Weights of a small mixture-of-experts language model, trained from scratch on English Wikipedia: 12 layers, width 256.
Below are experts of layer 9 (counted from 0) of a mixture-of-experts language model. Rows are named router (the router's row for the expert) and show model dimensions 128-191. Each number is 500 + 40 x the weight over its row's rms, rounded and kept within 0 to 999. Numbers have three digits each.
Before each expert's rows: "comes before" lists some tokens at least twice as common just after its tokens as in all text; "comes after" lists some tokens at least twice as common just before its tokens as in all text. This comes from a sample of Wikipedia text that the model never trained on. Tokens count by the router's weight.

# expert 6
comes before: " a", " an", " the", " also", " born", " was"
comes after: " was", " It", " He", " he", " is", " it"
router:432471510475453562543537543546468495474535512504491561567535503555517457460474488510588458476523426555509467549535546525564540541414473499590488484517499474567523554547564533503462548518508529

# expert 22
comes before: " |", ":", " \"", "N", " J", " R"
comes after: " |", "|", "-", ":", " by", " USA"
router:568507539570526481477451489505436586525466512539463517571515476500486550452486566590582503503481485473417458500481470433472454487535448518524511556544470480463510501559544502517490576520469558

# expert 20
comes before: "\n", "-", ":", "idae", ";", " /"
comes after: ":", " =", " ", "-", " Order", ")"
router:462511538559480418493545538492480558470453505518461452556492453459523448502477440458464499578593509476499514530476436536466518484547459508533429514518435517490441427482534451457530466445543463

# expert 28
comes before: " the", " be", " a", " time", " his", " same"
comes after: " in", " of", " on", " for", " to", " during"
router:543539477531435473546553481456521495517534461550488493469532507497544420511535472493467516514468479444495449439537542506482546545462479452460573443434494549446491588526451564538483431520449445

# expert 0
comes before: " in", " of", ".", ",", " for", " to"
comes after: " the", " was", " a", " his", "'s", " first"
router:519523587479490462551414523531457449556562448498502495513576462547534474531518515476458535534557486461509547510587505508555502480404484509496465533531550449614505545540449493509538498510517495

# expert 8
comes before: "\n", " ", " 0", " 1", " 2", " 3"
comes after: " ", " 0", "%", ")", " 1", " 2"
router:540577502433469539491501460493574557496497519551444510500538496558517442511544429508561465473552502521516492525523421487434494492548584531534433508534520467503439490533477468518495477438586514

# expert 3
comes before: " |", "\n", " ", ";", "|", " to"
comes after: " |", "|", "–", " ", ";", ")"
router:531513564556530447535536500497568544524592567532446478510529428498403563441470536446482461456515524443574558556421479495445507516490528551460487547516481452436517441570474537486510521415500486

# expert 16
comes before: ")", " |", "–", "),", ").", "born"
comes after: " (", " =", "–", "born", "(", "age"
router:551455498462410431440537479514452504479479460554556535515490523527472551478465524523465522499502526483481488544515470593470498537545480549616514491505505468484483490521484460427519511473566511

# expert 21
comes before: " |", "1", "0", "2", "3", ";"
comes after: " |", " 1", ";", " 0", " 6", " 2"
router:562434493389433468463446497518521392505443535498522551521560508554482528467568546575505564499586526468462517500563505502476460530498530527495466477526466491556535491526481406495502501523534448

# expert 13
comes before: " |", ".", "–", ",", "%", "th"
comes after: " |", ".", ":", " (", "–", ","
router:506413452511487544444473431560497525522461561500550474478453481490486511546534545503443500445462573527492506486585469516486515479529529559565536477566517482596573470489503478458495504537543524

# expert 11
comes before: " |", ",", " (", ";", "–", " Stadium"
comes after: " |", "–", " New", " United", "|", " South"
router:507470527534543516516430418513458545499520521461535525587494528604510552482444447518487548505553492457510501464484458450522480439458540507524429512502479472464550527568573527494520564540569500

# expert 4
comes before: "-", "|", "\n", "=", "==", "==="
comes after: "\n", " |", ")", ".", "==", " information"
router:468484515495532505453522454525582478527482482502602519547508524467512470513559533559460554540549558561538471461536506436556503475536423455504491519536523572531534518404565483539507516482476483

# expert 1
comes before: " 1", " ", " 0", " 2", " 3", " 4"
comes after: "\n", " ", ")", " 0", " Class", "%"
router:534520476498504556459400512444547525469449474544482526503471521531488424564506469438571461493497511541433563535488433560483585478452482413548512530501447540478455469486494458538594525513476477

# expert 24
comes before: "\n", " The", " \"", " -", " A", "00"
comes after: ".", " also", ".\"", ").", " career", " life"
router:431565536525468590480448452559443552505501446507471560495497539555480446559493540431535441508436454551435464512424547541497504460544550428468510543558434452466449464487517495606488528537512550